Below are experts of layer 6 (counted from 0) of a mixture-of-experts language model. Rows are named router (the router's row for the expert) and show model dimensions 0-95. Each number is 500 + 50 x the weight over its row's rms, rounded and kept within 0 to 999. Numbers have three digits each.
After each expert's rows: "gets" lists some tokens that make up at least twice as much of what it gets as of all text; "mostly gets" lists some tokens that are sent to it at least half of the time. This comes from a sample of Wikipedia text that the model never trained on. Tokens count by the router's weight.

# expert 79
router:436508503483549474521542515512572469617543502489461403508466525553588487491521383538576447442445459513460448549456473529543501554469547494525435505505527439478496447445450479486557427520494380593508440482448555418445503491501508596460495456489506515571422553473504523595505408476378512462
gets: "s", "es", "ers", "ts", "is", "y"
mostly gets: "ds", "s", "ars", "ks", "ances", "es"

# expert 168
router:523507515487470400571537587505497559397467444537411481461431438505531539558543484539510526447540494560535440487527491540570429510501512480533447402434546451479524537496444499510454416530496420500480498475449551479364562526508518575446530464549502496503433608429577476491414450438511585555
gets: "He ", "he ", "she ", "She ", "o ", "i "
mostly gets: "He ", "She ", "she ", "he ", "Jones ", "Clark "

# expert 1
router:547465477463471453474504567422511403490518566493519540559458452516521507453562548522585517355491502539511536431446556519494456478469444483572437429353575497471491579444476477418526400489484464532458481491458509528456528573474554561476511439496582389511462502479491463546454469420482568534
gets: "(", "\"", "[", "(\"", "“", "; "
mostly gets: "[", "(", "(\"", "“", "\"", "(\\"

# expert 184
router:493468466522458393593509549489479524475495410497532554464438510566542458519608468437545512402533479592523504480566475577532431506625485473501392543418562493435456515533451540529506453548473396479471466468504489436457478460555493512584489481573544514585500509492499481473409470471498549600
gets: "C ", "S ", "L ", "T ", "B ", "R "
mostly gets: "B ", "T ", "USA ", "R ", "V ", "O "

# expert 177
router:497508385533490461533556535505557460496508469481443461519424482527562472414546438527611464476560495481449527529549456553570472384468541537511539460422478499419502445510536485471515415500528380486395440435528517458481577502537525570482545498533583512545499507436458454538437378500510491590
gets: "ation ", "tion ", "end ", "part ", "ity ", "number "
mostly gets: "development ", "ization ", "operation ", "majority ", "presence ", "portion "

# expert 66
router:473407454491503480538529602471514416451439429557470507492496454527539509540514440512576519432493517543590522505482507604511511477457470534574391434451592518460515446497410463464549467502411430583493487520445522498427492482525489518475492436505646436514487539450573505533456504481444559611
gets: "B", "L", "R", "H", "K", "M"
mostly gets: "L", "B", "R", "K", "J", "H"

# expert 135
router:444542556481529494496546630497508429468527496487541447448442526529509461446584472488484453489478448540533512593536512521556503525542503463523384453350549441428438454561463453537490494531513390499541468477557548518479482493583578499445585436583570494495467465442461475522369519485493532513
gets: " ", "% ", "0 ", ") ", "1 ", "— "
mostly gets: "MF ", "FW ", "Win ", "Loss ", "DF ", "Turnout "

# expert 64
router:413462442463545532512552528513546445454483410494528499486480447520488502512547462463578432512495465545545494529503473486586429502422538564516438437392550488460546554487494472430533432456483506420465335498512542479399555462520527519471499480636549429532483514444524535541549465396438457484
gets: "and ", "or ", "of ", "& ", "/ ", "other "
mostly gets: "and ", "& ", "various ", "including ", "or ", "other "

# expert 214
router:484444536516475494550645559493473436422429460532535505535471472504477447525558512457499473508448456554603534533566509552576484457460533493538481504461513516491436401507501499470530482425507450547495488424454511431420575513590493518492450402603568483509507573389490374471468453491436551485
gets: "fl", "Se", "se", "Fl", "Be", "He"
mostly gets: "He", "stre", "Fl", "Pr", "Se", "The"

# expert 76
router:470548528479500417560539565528498485507496439530467514495460396529495474487600434509542566432503467572512483499550437515524461501494512524583434405412622446483481541495528437445505466541472480507459482435506549411434590492526462551468555426573554415501489536374461451556477464417447522539
gets: "was ", "is ", "were ", "are ", "be ", "been "
mostly gets: "been ", "was ", "were ", "went ", "remained ", "remain "

# expert 220
router:446532444435516371503535606465546434518525545494496503502401547509563439494561477485568446486576497492529511523481456537598482435453549522539521443467510496376512444480515470506511366507558467528492361522491531506465528490489569531397522509539577554565480488512490521520422386485472493504
gets: "ation ", "tion ", "or ", "y ", "ance ", "er "
mostly gets: "sion ", "tation ", "ination ", "ement ", "ance ", "ishment "

# expert 113
router:436498510520498456586549563445591468483412449485462502434454485552546483480511437480531502463561422520464537518488484500554487561406481508606461407521556514439500444467434431488450461580492520513421506469492505432446483451500531560404482423507544407450426496423546449510488462447478645507
gets: "was ", "is ", "be ", "were ", "not ", "been "
mostly gets: "been ", "become ", "became ", "often ", "being ", "ently "

# expert 97
router:488468537441516452508530560514484469519499478509523433529473416518512508523594430501525529435458432538544499492559465544547448448512488501557407420420576418466451543535502483482500445507432458530470486436487533400438624504560484534436559406539538436504451559426475439596480415447441532584
gets: ".", "met", "fac", "dis", "Mus", "ex"
mostly gets: "log", "clin", "popul", "met", "chem", "medic"

# expert 89
router:505531458464623394517553580477612510484456479510409493489489507588571498475516560519560398521476411504486445525493528569502560541479493517533470392470641476442491563478441488471480463479506563537470485439497545517460516547518523559501528552506544455455493516589589534554475397435447483521
gets: "er", "el", "en", "il", "le", "or"
mostly gets: "auti", "ellow", "oul", "ken", "ough", "mer"

# expert 139
router:465520524508515439594564516552479488547482481486541585506405482574560477456560463521522511502426456522496441494531545523569452560473554448534433458464554442436528455446462513420454407518487516568504381461503555434359485517546548609499557444479572514511407569520502490499495473440424527522
gets: "5", "0", "3", "1", "6", "4"
mostly gets: "century", "000", "ated", "ently", "5", "ted"

# expert 107
router:504490564492528439522520575555493468483474494491485477519464417501518529481584434511514522406499446560547470461535472539550441461537466527548398411398583429460491520526490485423495445504452444492464474451501542430426603507567478535488586401547552439485467575453472463620477432464443520582
gets: ", ", ". ", "In ", "due ", "between ", "in "
mostly gets: "due ", "guil", "return ", "response ", "Alb", "There "

# expert 75
router:515473527482522415490530560465483447459523478531493576487489524581525475530557419538498467509445436556535449470523548520512487438479566542579393433424590500491498489526378536447598480498502483560489467473524556405451602538561497556478489503474566482443459558397505431546434408428471499571
gets: "U", "I", "A", "E", "Me", "All"
mostly gets: "first", "single", "You", "women", "English", "Men"

# expert 167
router:517462523450503460536527586523496486452479448542497479466452454528491484469595457502517551434480443545540494492542464550526488468513480510579420374422584433466525501527513438465533480476461432496423461458509516425414630471579469569520534414561562457461463574462442469566494422422473536597
gets: "|", "Ch", "In", "re", "Co", "Re"
mostly gets: "Ven", "Type", "Staf", "municip", "Stat", "Ind"

# expert 227
router:483513500539520513608515511501587433511481439571502558503517453473483452481585498492547481488528475610533453497503480524509522504524460510518454525443613542444504497537499450508495485550467479454441390526467597483446529496481538633507487470642512512440398525500540476564387517427453579599
gets: ", ", "; ", "), ", "– ", "| ", "as "
mostly gets: "', ", "\"; ", "), "

# expert 166
router:501510487434488402526515554499508472514473469496552413481464441538521491483582401460562523412528461549542456536517474547548432437488437496573432426435513481455476515520491444412495444535422452534482446437429520421476632488529478560457577451529581442521442524487504434610475413498485524548
gets: "| ", "'", ". ", "(", "- ", "_{"
mostly gets: "%; ", "Squadron ", "FM ", "Set "

# expert 22
router:502487541468514461534529582535477460491473480499476470516449408523526521479581435500533524398482476525543476477548478531531475464484475537553409391408595432457490533527493477427507455523444431490464450435503548429421610521577460531493592403544537456493474551423470463596483450441453545591
gets: ". ", "S", "\n\n", "Al", "Z", "T"
mostly gets: "Na", "Aut", "future ", "Kh", "Marc", "Alexander "

# expert 152
router:416527511530509446534575538568530568549534519541602455414442540481584494481511508509506409445479466567552486489480512557527405458556488509501480414399573489436516491483459559440534466507469523512477413451388574489467581513514564601502574552598486526474481532536466501554466431441526486562
gets: "u", "i", "ri", "ou", "ai", "au"
mostly gets: "ai", "omo", "ovi", "ewor", "emi", "oo"

# expert 123
router:476527501461524434500512556497516431492493484452449465494438440525505465463592489527582548434509471584524519437528518522502461470469558554546395418439528414453531525475462437476540447539481432515458425478518514433434666531550577533501590464522567453557533555483470451579452442447438554548
gets: "the ", ") ", "\" ", "\n\n", "0 ", "6 "
mostly gets: "Title ", "Name ", ") "

# expert 248
router:481487534503504468529511562544487480451465510470482479491457383524538528494571447508507536440509445543569480444535508531565464447532478541534419413415591417428512507562477436426524445535468462490448482441507528441403587539554487530505559411527562434496483590422459471608476478433427559572
gets: "who ", "200", "that ", ".", "199", "years "
mostly gets: "however", "Tw", "Curr", "liter", "Many ", "Both "

# expert 201
router:522547467442524378543512516496541450487538487500505560471466564637548491508578505489540541455559464495524553487555474583452387538534556492516449417387492407451441507506534484431500429518504434573498445470473624472453467480556468531489495531566523519501452475451479480592483459403487581499
gets: "us ", "a ", " ", "ia ", "i ", "o "
mostly gets: "ensis ", "aria ", "osa ", "ente ", "va ", "oma "

# expert 211
router:509524524554522454486575501584613481396449443402477483476468452516594516630500458519510456414502457627533472502476450534467495521529470541545466448485462489455564476544499451442541468489476454503455451463464528481538536504567587538465519398506592392494449515498445502446504478486438608500
gets: "ic", "oc", "| ", "ew", "av", "att"
mostly gets: "Stew", "igg", "Gard", "zz", "ew", "umb"

# expert 226
router:445502475549536480643521497526522507524476508557523575532445475496549538490600493457494396433523500612532496464550494491516505527475503529550415509477531519477504453517393461493584451510490403498435413500503508454476528485561491574403463453546628457482518476493481488516465414492429488650
gets: "| ", "- ", "; ", ": ", "– ", ", "
mostly gets: "GBR ", "ITA ", "USA ", "ARG ", "BRA ", "ESP "

# expert 85
router:448516521557497424563579609487560494518508448532429519462483511543525465575515436503483507478537477622514555534471435498579464572476509496566506480423580486456489525443519468463485435527486471568455544464491532434416463564512543572452457442519512412449431554422560472595527418400430527517
gets: "was ", "is ", "he ", "had ", "He ", "were "
mostly gets: "had ", "has ", "He ", "she ", "they ", "was "

# expert 234
router:527490572530490422523536553519521501472505425496472486474440448548514432457575422448511526446452485552604523482499439534525410447534468524587417401444547444488459538546432476473496463496441481490469501495407551481420536517553492579472578381540573474426481559397481483521517434419461510542
gets: "to ", "=", "would ", "can ", "may ", "Roman"
mostly gets: "could ", "would ", "Roman", "Niger", "Croati", "Wiscons"

# expert 136
router:441516472536473406603589510445545511398439513562521530481441419567535503512528529448512421480490455471477489437567479533598474503479466514479467496469504437398526537437500517509452453512480469580481463526458531456412476457515541557513447505450578504428472452517465544646442449484514634535
gets: "ul", "it", "id", "ur", "200", "i"
mostly gets: "ument", "plic", "elimin", "versi", "ili", "alu"

# expert 249
router:454457537458579402518544487467595469495443414485451582541350457552476445513560528508498510433499436634547508435577513568466438517500519576503437448428513495478502424444468492461551501538522434478425509462453495501392480422566507534445513529575526506482431496530489524487490482481452488565
gets: "1 ", "2 ", "6 ", "3 ", "5 ", "4 "
mostly gets: "eight ", "nine ", "30 ", "100 ", "seven ", "22 "

# expert 83
router:494494545453509448554516563517509475502493481513496490507456432521535528472581436508509523434480444558525489503569477527541470447530485526565402388416579425480501503521470478432503442477408418478452450441489542427419603501569470532482590421534553460506483594412455439588449442453477529583
gets: "C", "H", "U", "Th", "T", "No"
mostly gets: "Li", "May", "Ge", "Rep", "Mu", "Si"

# expert 92
router:496527525478508407528524535535505460495523465457422462514482442532537539529590450481503514478491467518501500501562541562508468436516469563565404442382524464456490478519527479460525455524443434464423463429512523390428621534565526528485561445497577402531468536393481408581487457432436480573
gets: "on ", "to ", "at ", "in ", "from ", "by "
mostly gets: "below ", "above ", "Act ", "around ", "near ", "Jan "

# expert 129
router:507561518455584466579549552500534489531463530478514580498436397547557540447563442458532497450554430598498451401549481521506504483533554458524410433445562483458446502470452470487529385558508367556489438483456522465485520479516490568497564403541535468518447548520524441548478486494523618485
gets: ", ", "% ", ". ", "; ", "\", ", "1 "
mostly gets: "}, ", ",\" ", "\", "

# expert 208
router:509495526483484452546540602559517492389467527498588519480502491475502470463588456455570562407550460511549492462536511521534511546495549544569419428432617488476504434521484466463563437521506427429410480450492547444446593564531490555455509495565570408584456543443494438530475457477496522579
gets: "er ", "born ", "ist ", "home ", "man ", "member "
mostly gets: "wife ", "director ", "father ", "daughter ", "writer ", "leader "

# expert 108
router:498510541445506505517572565474619495475519442547531509459355543552466516527587469454529501428539440514553570558503585572571411536499501451545461443474528549493478438524503553471523479594451493640492500451490520526500570436518440658496551464511569495494422533492470500525504489519486507475
gets: "\n", "- ", "\n  ", "\n    ", "• ", "\n "
mostly gets: "\n    ", "\n  ", "\n"

# expert 118
router:522556418534508426569541496506505513542546450446504565446383458542505476435500460552521515458468522496539450481466458545547394497535499486480418458434561490437550458480502489399521475576438517504479399430499544382424462504530527612460556451512523482488473564554491489524475499394432525607
gets: "0", "8", "9", "7", "5", "6"
mostly gets: "000", "300", "111", "168", "160", "120"

# expert 212
router:450506399541483472529565544615535468512469463511508568457490534485577446425529506490550523430496448605524571496466537549565454553459472464541407537466616513465481532484506557444461503493528477472522464471417552513472542556626462562530531525576516458534487559489525469505489332488468568535
gets: "li", "ro", "Le", "le", "re", "|"
mostly gets: "Le", "ro", "li", "Re", "si", "atis"

# expert 239
router:499445490522516465587639566525469535488542503546473476503443493507527454495527461485461445403551451478525593489473486553507462471509488528550470423495476570487523469561373544420528439474453508592431430464449531484477556556488501542481459393548573382456471455451569407499412500490476450489
gets: "| ", "to ", "Gen", "wi", "saf", "office "
mostly gets: "saf", "compar", "grow", "Note"

# expert 182
router:483579446506501457547565499492606437496462472524488605509377474593451478408548463500515521463507469607515471493540488508491501554529571540457453392437608485469393468559530475433518438523486420512500441401469498498392476449544530539498535507522511469489469505536492479493521470413461578561
gets: "th ", "000 ", "% ", "5 ", "0 ", "1 "
mostly gets: "000 ", "00 ", "million ", "500 ", "100 ", "800 "

# expert 176
router:520475455462521400482535462517482434486516527500527509455439454494505482493561502548594461465433451571551484522476547606601534554473459476504555524401535473493531512554518459469528422545464450574425434499558533455361521442557482640551473520514554419484482563482492462502425455404529464530
gets: "|", ")", ";", "See ", "information", ")."
mostly gets: "|", ")", ";", "]", "|---|---|---|---|---|", "|---|---|---|"

# expert 225
router:522554482496510457526523600524501490472556476489534488455481452565534467431522453483558445427454436484519446480567474532626443469482497485537481480404541459424564497490415510471447387518516474537488410422539592460402455529572562606456525425506550502495410544504493432550498480465431515566
gets: "es", "s", "ing", "ation", "e", "ers"
mostly gets: "ities", "tions", "ences", "ians", "ence", "ials"

# expert 117
router:555481494500519445565548597497503530540511464518520476460461482547488509481512451544525511412401440549570446520553478553577466457494504450530436471428533541454506477534418484457487473586488457505462432487514619482421561469558552584489610439576520419471467624471445462510396476425468497519
gets: "a", "ia", "i", "o", "an", "States"
mostly gets: "Australia", "England", "ana", "France", "India", "Germany"

# expert 198
router:516480431409431432533556546516554470513456528552466496399494410539538514428596473481487528499532439517498495484469459529609487511492498548483441519416539536421458443538542554462544494455424509583503502462602589435431567484541497581514536480438513476481479443428551374516513437437504522560
gets: "°", "′", "/ ", "$", "^{", "″"
mostly gets: "′", "_{", "^{", "$", "Coordinates", "Genus"

# expert 200
router:472458484548547504557542529543490419529532406541473465431448569518461461472522483537567463516412517539503536485518456540492527497538477549577407414410578395404461492439534503389520445477493422549451496462532555464539488461515570553422465515503587475557445598484517471537561415436465506478
gets: "at ", "of ", "for ", "in ", "with ", "At "
mostly gets: "At ", "near ", "within ", "along ", "Clade", "across "

# expert 105
router:544479509406477449508518553433496431493444437516495556504469512615562507527609500490526501522437445497511538545593494564528535523530523541498401410455569467498466421538476511441544427626488458490511500452444534447433534488577512515434512463561509463525445545464466410548510406374527473484
gets: "de ", "La ", "San ", "West ", "of ", "Los "
mostly gets: "La ", "De ", "San ", "Puerto ", "Le ", "My "

# expert 52
router:496441461508522494528532569414487460473490518479464551562499410594447559478554528525538531366506470559542522486461507538532431460531460471527454415404593494472449576432535474424502430488473442568418468531499530489457535615478527617484473463504560386571482537453443502490456463482471508478
gets: "(", "N ", "[", "\"", "was ", "List "
mostly gets: "(", "[", "(−", "(\"", "(#", "List "

# expert 217
router:448562522443535453524529538506522478478508451470520500491476395499532540513591422420510480427533410554480420500604503544528415464564471534532457459381540528452473463508394481440524427482467449499454509463412524439433596495498458542498548415548552516523485590420518491543444489446464559555
gets: ", ", ") ", "1 ", "), ", "., ", "2 "
mostly gets: "}, ", "., ", ", "

# expert 195
router:458514451449538479654581564492565430480412497485536449449381499516591472526561381524496492438464491524578539515530521503518505440516497522519461482457519467425468523443438487442493428503507440529497474418499534519496528568616490515527531507506540393423447541563565497591468486469457558518
gets: ". ", "\n\n", "\n", "). ", "\". ", ".\" "
mostly gets: "\". ", ".\" ", "). ", ". "

# expert 104
router:491489532465523454543515567529500451459485485522467481526455400528508513473584438493523522416478456546542482479544497539546475491506508529544414376384578414465505541537475476419499466503450453457475473441488533444422613515554491542470617412531557439474479567405471460572475425445469541567
gets: "The ", "the ", "it ", "It ", "This ", "0 "
mostly gets: "These ", "However", "This ", "It ", "Some ", "Several "

# expert 250
router:469509390468572466516520567527532441517484504521544511438451473594598420445575524516574467515450425551566506477469514639547497508421465544548573478496543497469564508493539499522462449463486454519506465446543588422407546487560492546462475452498519488482400577462497497495483484424364495523
gets: "|", "==", "===", ".", "====", ";"
mostly gets: "|", "Animalia", ")===", ");", ").", ";"

# expert 206
router:557491468459511441519512508407534404509536416479492532401464577555598508576586405507498499457549498504528527489543485553503427594483551505547441445411521466416459468506528475453476468529517449480514474437437608490466489490504519511466519405513524557546487473483563457593463452439400605503
gets: "o ", "a ", "us ", "ia ", "e ", "i "
mostly gets: "La ", "del ", "Le ", "ardo ", "Jean ", "aria "

# expert 213
router:470517497465537507564557555483511406519491488438484537454542464507502503548560450421569448420534403601492419493538527560485438542483496516576498494429569546414452451472413505463522435597530474598486484502471522426454503487451535565525482445609575497470416515563543439543458506543436580506
gets: ", ", "), ", "\", ", ",\" ", "., ", "', "
mostly gets: "\", ", ",\" ", ", ", "), "

# expert 173
router:448477486539487428487526527464538520477492555478471453523455504533480413507574461452619504504534419492510520552512509547469543447486466511575416446443552478318562446497488449471504469497378432505476468496407572521397500513572449552520564405527533530484501537480467375513491520462501534521
gets: ": ", "of ", "): ", "office ", ":", "Born"
mostly gets: "Born", "): ", "Density", ".: ", "|---|---|---|---|---|", "±"

# expert 73
router:492543468399609498546578544530536477434406481501530506464469433565543475541491480446600531504481517588631449533461473600594512481487518524487451496499572481445520552466509409496446452608495481467512446478492531393459483600517473549490522468515539419488546563507526553553431479496458518557
gets: "l", "k", "w", "d", "b", "t"
mostly gets: "ald", "ff", "ull", "unt", "l", "erson"

# expert 86
router:448425451412519423565579505491496436574556509552505523503424465565540465490568415505460527510470393483498551515505510550482497469438509444576517530482534487433379522501561479507530497545449513535465479414507491451400498520520488632495539432580496504432443549507525515532493416467414543609
gets: ".", ":", ",", ").", "\".", ".\""
mostly gets: ").", ":", "\".", ".\"", ".", ","

# expert 174
router:477503518451509462523522548532507466478456508515521518532434382531532460493598452481547485375518401517524474485566480545533487477459476514574401410404534489462508510502442483431522454536443434490481443404487540410428639475559514528492563454535539456501492548456488452593469434442482537577
gets: ", ", ") ", ". ", "| ", ")", "\n"
mostly gets: "where ", ".) ", "when ", "though "

# expert 219
router:500491531462522456545521582550495469500476481492477476525457399508527513481586437487530529424483479557548473485544485544541469468503488515548389377412576423457514530539482487424512441509444447481472472438498523426413598512575455544489592418530555454485466567413453456596475450459448536585
gets: "that ", "J", "5 ", "3 ", "2", "9 "
mostly gets: "situ", "stating ", "saying ", "51", "asked "

# expert 240
router:557561437496543419575559563495566533502560458515526471443477466568503469536488458490521462461441501497567447560561488635547459559478506514548484470476522511437539527416451456483483431579483542494485392489529611460452472509514607626455553426541531484452465539511495426512417459492494509582
gets: "a", "e", "o", "en", "er", "on"
mostly gets: "ville", "ington", "berg", "ona", "ura", "ena"

# expert 159
router:429520513543474481524635554448526476479449459487503480536468501497541526471557465499507486519544553598528517506496533595521466493478461538549488515477559437403561541433537500431533491492462526494438429426452502412333491464575596552461482510509594501498463567478489521606481521391500578520
gets: "201", "200", "202", "199", "198", "197"
mostly gets: "201", "196", "198", "199", "200", "202"

# expert 155
router:471454486448522522531566529480582422443492399484532510487486438599519536520535438478534422488505494494501515542517472495545484478405509522538427420464560491488559501492437503463488395495461514491501363470507516480358596444524574546421553499582520426553503539433538583538508504416481424510
gets: "and ", "or ", "& ", "but ", "/ ", "than "
mostly gets: "& ", "and ", "or ", "And "

# expert 222
router:529467506459486455544557546487585370471467472472546559460481452511529508471620415518479456488502411476496418518518550636497449477492474505556562499483563422494442422474465513425451410458475513447440467506469459501480535538569500573428563467493516545589524556548523516512489423457472610557
gets: "–", ", ", "September ", "October ", "May ", "January "
mostly gets: "July ", "August ", "September ", "November ", "October ", "February "

# expert 153
router:500500525474512469568538580508512470488505460532486479505440391541534495472581445485528508425511405503576475451536438512535497461472479516533425379413584460454504490509453526426530444540440469494442465467493538439418622520561478564484621426561542457486471517444461473611472482484441527575
gets: "| ", "- ", "; ", "by ", "—; ", "grand"
mostly gets: "mathb", "loy", "grand", "legisl", "fiel", "Previ"

# expert 116
router:465486416487510520575504470480490493430443521500447494460416484491461427495580489407581506519496419562537549491536513518471538508488465547591448376417523448393555477483475480483461441535486426555498461504432568527428481530619507555455574372546502513518527507475540404583529538492480505526
gets: ": ", "): ", "with ", "by ", "″", "==="
mostly gets: ": ", "): ", ".: ", "//"

# expert 252
router:440527540535507471524600560405482464501456413517532503539474515530605506532552460498476489525550495578523489488475554609557462560435450520562427501494524455370565506447507519473572495497451511515501382434539498434413564468578547579411493511501579452454472502509456540570484502464519591521
gets: "201", "200", "202", "199", "198", "197"
mostly gets: "201", "202", "196", "194", "200", "195"

# expert 246
router:495542465418477396519540537490551444516471456529557467495441438575517465550616538471466494496478485519579448579461508524637514542483490546450445434447567517433505468517500515478556503557448472577491456448398519509449531448626546486461470387538511456410519491523572437541449477436494513525
gets: "The ", "the ", "Best ", "A ", "Royal ", "Red "
mostly gets: "Royal ", "My ", "Best ", "Red ", "Blue ", "Big "

# expert 102
router:515492466388505477500528510543603487471508486484565505402397462581462557498527458515451522489504460597640483520473492595496516496511450521659491425392543478473507502506507377466521445556550510437533395450512474484450508441482527549547516510476538495509446490499517418532548494472476542533
gets: "'", "s ", "’", "=", "' ", "-"
mostly gets: "'", "’", "alist", "è", "‘", "' "

# expert 218
router:433483542516558489521530588487529527446524508483469549468446498561539507549578445517489487465528502524512538534513493553513523464549431487541434462406576456427511533448493523389561360471491498459417487425494562414477592463590507524444511492498539446509444554423494378498417464421462548568
gets: "for ", "from ", "after ", "during ", "of ", "before "
mostly gets: "during ", "before ", "During ", "until ", "began ", "without "

# expert 122
router:485384545515561358548501498552511483438527432472525474502484520590576485468541382443595517474445485514569542489568512545501450508500432530559498412413497536497455460555524534499469458568440547492520486490445561486469532562476562529505622412527554470446472501430525502540448409443515531513
gets: "to ", "would ", "can ", "not ", "will ", "may "
mostly gets: "would ", "will ", "may ", "could ", "To ", "did "

# expert 46
router:434440533542471502464555585454518427510504535474453543399422484487557501448613522474578473484461501571493561582463483581569505531519554537506396494403505537506507492585493509510498415559523441513473499393514575464462547446539549504486468521541562512454359567511431473519491489449461575509
gets: "\n", "|", " ", "Votes ", "Candidate ", "|---|---|---|---"
mostly gets: "Votes ", "|---|---|---|---", "Candidate ", "Turnout ", "Pld ", "Rank "

# expert 3
router:488498409506582556499515503468576447544494413533470492436448464500529484454572519426550493456476446522520509473475422542429472560526518537583492485462473549397442506501509447447521324563481498536559418521454574484416512468579485627425476490441555517510479508504519461506478480442400495511
gets: "; ", ": ", "| ", "); ", ", ", "==="
mostly gets: ".; ", "Binomial ", "); ", "; ", "//", "====="

# expert 215
router:474528503510472423585527534471549431514517409560491528509476468506543479498601452529449487524529391587630452502494549501497526441500451548559515404485567524495466469496456474457412415456453434490458468470541516381439531519567421548454578469587552475470469528540559452526471499445531587499
gets: "– ", ". ", "- ", "| ", "/ ", "—"
mostly gets: "– ", "—", "sq ", "/ ", "include "

# expert 131
router:518452487454526510535527516490531445589440439514530557468423420583513480525537511473502485431506442477532506489597504541538513523463520537610446433455509502462486504423388549504482401556476525460533483487483514429384575485550569565434538447513535432566456491453580484491490439383450601501
gets: "and ", "–", "or ", "& ", ", ", "| "
mostly gets: "yet ", "& ", "though ", "although ", "ially ", "ically "